From a checkpoint of a small mixture-of-experts model trained on Wikipedia.
Size: 8 layers, vocabulary 2048.
Training: a variant of Muon for the experts, 355M tokens, 5422 steps.
Below are experts of layer 4 (counted from 0) of a mixture-of-experts language model. Rows are named router (the router's row for the expert), up (a neuron's input weights, with its number), down (a neuron's output weights, with its number) and show model dimensions 128-191. Each number is 500 + 50 x the weight over its row's rms, rounded and kept within 0 to 999. Numbers have three digits each.
After each expert's rows: a language model's description of what the expert responds to. This comes from a sample of Wikipedia text that the model never trained on.

# expert 26
router:460523488494510453448484555489476493560516505493478474522513436430490532500461387490433407600380469553490484538557467512433485507497538471502402462533508483491424482534566634530461475456534539
up0:561606546514480573504509563543513567539567483479543347464525503437468564473540513521514508447468469542485441480530568497526613478478462508566577539471567547461503551483473518548611536523407494
down0:474513432467429469456520497443546502503454544506461481512516456493577542468589600510543472538520511451443572539502535597483492590511487493443521517532509460529391447509524615488449443527439559
Description: Letter e and numbers. Mid-word e pieces as in impinge, knee, seeing, speedway, appeal, Tachinidae, plus leading digits of numbers in tables and dates.

# expert 49
router:498457488502583415519345478537506521497515473533435442560522518462500581554519497527487398548479418594459452563525489382454457509466414496518519453519566583537528476546558576476557564467519543
up5:587454522481545521490485489521543502503566348550570514503520433442553468482451442446410484530477607562489567535572440452436493453407456455566419545504494566466457486560592514510492591523585520
down5:568603583557559492488440467487564545527520463433477420575359545480525486462467486588494486498490445613552505400407548502522388492538548494470470505568573466580569499519521403489542479407442543
Description: bi pieces and score numbers. The piece bi in biography, rabbis, Mobile, and closing parentheses or digits in sports scores, years and table rows.

# expert 31
router:492476550550546566425482467458479504588540487470426444581546551508499562523422453493455489434479450492502453530518590414459340565507469464484513391472496542562443558503469558547484504384576559
up0:562566468516566423514491496520433458547555500593487542509446507409489474512413507582627515490510479436473519506580571487522442467558470522540437386577457532463500521481524491486490438497540510
down0:505441479450442474470461414615491497514490453577524479484494516481531480440322551448459500576520469493539474486505510474529536489557406480448537525533592440484515427448491475516522497499502484
Description: Digits in large numbers. Trailing digit groups in numbers like 1,500, 3,500-seat and 722,218, mostly counts, populations and table figures, plus words million and hundred.

# expert 2
router:460500588514603505471573476526465615551503511510423459532507498436392504465476467502448488485445572467519471611563393482487444465460516443533535487512390529611554596436474546479478486528535548
up0:510538591434600455377509489429532653438455504638505463432461486489400552505447398532517537543457545442522442480582567531481535481449530521459489497525559472401543462610517469481463465533490504
down0:500501542511498486527377600473457541616454501559491577631544521534490429455567442547459511459423485493495482516466517471440439491529566565542465514569496472514499503396566486516502502545529507
Description: Table row line breaks. Line breaks ending table header or data rows in markdown tables of sports stats, results and episode lists, e.g. after Notes |.

# expert 4
router:520458541502474454538344498474573482540550441456449431545552530453458551506486486505518419443439477519385582509492579501526475425477477476530509481416540598461477485603506456501504466494430525
up5:557518579491473591476483498461482479469478438521391456398535557400492453506531519401488440487578495511568461501515525532507515562470502521469489584488453504481520510541445479498448574453442506
down5:564547492422429497570510545544510441380552414424570477424426474503548522422549543586560585490578544499528507474533441517570467416478450483537542549487510452514516526517493526478521539522501504
Description: Mid-word g and p. Single-letter word pieces g and p inside words, such as Ve-g-etable, hos-p-ital, rece-p-tors; also direction words up, down, over.

# expert 32
router:494456561568463449465398507539443564529487499568488462512513466477521525526417454507462520522399462438440437521550579549506488585506567533549506534413510517507437483476463470526552592537520585
up0:443419571526466550483446534469539562526384506527517520422486493452517507574454538361515522329513422536532467522483527595432513555483489526494513563502520530544513636423525411489569546526518532
down0:501534445474499485484494506508473408511592510438557464463530482463507457431539462547448453486375442386521578514524564472488538555549451529518382420476551519508524454556565393510538425521496586
Description: Auxiliary verbs after subjects. Verbs like was, is, were, has, been right after a subject noun or pronoun, as in Hayes was ordained, plus adverbs often, again, highly.

# expert 6
router:412448584512553517548485477490576449586597499514491466546511568444427583520495509512529497503468474567401563532498498457421467533463483471551540522490566542504461520501514540498545433474582532
up4:524556532555523449502588508485421477564499544566561556473474492470450537553483463523512546471474446529576466535501418363467428552506503598518476472437445512431499501368597505519522509501527484
down4:449498468467548536554518500461592462518616515529563511459460523506474490598424560450486526558427511536558482470570452438439531445440490491437494503537590518484586438441446479525501473483489590
Description: Direction and location words. Compass words and location prepositions in geographic descriptions, such as from, of, between, near, eastern, North, South.

# expert 18
router:541466532596528443431457475582489401550596489543442425531488560401440502565494473471501471560517460567487394522550470487531517521583541490469465468427397558448534495567492562493478422496585499
up18:555489548502433521522474469580522478494518473528504540478456559420529538465480484463447519481526508540478491514513515459490530412559509584445527541429405534552546502506533518559593499498494488
down18:497552576533498467454572451592588511439437512454507426523531498509497440541540477477490522515486488517446425487564403564521532556510426509590465452586545612489485482440469500518485502458527592
Description: Letters "or" mid-word. The "or" piece inside words, such as mem-or-able, metam-or-phic, Ge-or-ge, Man-or, plus similar pieces like "ator", "tor", "our".

# expert 36
router:495529551530585462473501503550510484567573547475461435485439537454428587520511486451448440493400475535453461453526397528450406481509459422501497499454483467534491450630498527531502564407510501
up0:495494593516447509534429538457399431479496337495488556389490543425445559554505469466477478610460502493481584450533446452551503386555458463432468530410514504506503506539439596530554583501429529
down0:502499484497522490518421407396461500470545551478552579451513499536517503560516465450493470456555530527476521398421485413448446572507599492540472464582538552491505508548511470640557497530489453
Description: Suffix-like middle pieces. Mid-word pieces "ent", "ant", "ut", "up", "self", such as Pentagram, identifying, sentiment, Constant, agent, and the conjunction "and".

# expert 45
router:567511570532601510446399518568621481655561502640466474485512575439486533551477516499496466584533487516418480524451428544502467564530495497512478547464471459462454444533461561549566491400598506
up0:378455580463511437488471487513561509508543476497493390460363549527501472421519488475465544578492534542475514466562473529512492416490584525538504458485552512388367534477406469550479519434610539
down0:563497578532532512544513517453544428439504392418496457516541484595550506536536440536510399454541500520551431511508468523533510458483531468541382504605451528509493549514423421463492494506463426
Description: Conjunctions and by. Coordinating conjunctions and connectives joining phrases, mainly and, by, or, but, &, while, as, until.

# expert 34
router:515482502551556501563496451536447487565534450568450540535540472509501578496516498498442425502528470531561477558560484443500441580518441476510560499515441610531500559441530579525593536511518545
up0:544477404446531663500461474532438498502440470524532549594517391466515554535544432575460618528559541527563549492554476461521465533579509580544500445488458508474470515492502499558502505429509474
down0:444496536432452547452444431516597476499462579551433517509495493439483463522389544500507487475454402601434472521477503544515430466637488541424469542476474531596478483437425514518565503565415471
Description: Pieces ci, ti, mi, ho. Two-letter pieces ci, ti, mi, ho inside words (especially, Provincial, Appreciation), plus The or He opening a sentence, and pre.

# expert 10
router:521487524529586449508423504523478557475477534571425501543559474511459530496533476420429450528448514484470520539565505534518516491456457466539503504487562488477451534504474593478485536403585461
up0:450449427583448528522358425482508457453478547502481522511462494498484585497462515497437445446421445413436671465498439572566535628554439541543463474469513461504435459498468537475548523492554521
down0:512659420506563426436530521502597528487458441530467522465440567585447444443500492587381532416422484458523532457519576484461463478485444545526492538497455493516503607422423564414480489554492542
Description: Mid-word t, initial c/ch. Word piece t inside words like Levan-t, in-t-ellectual, t-urbine, plus word-initial c, C, ch at word starts, such as Candidate.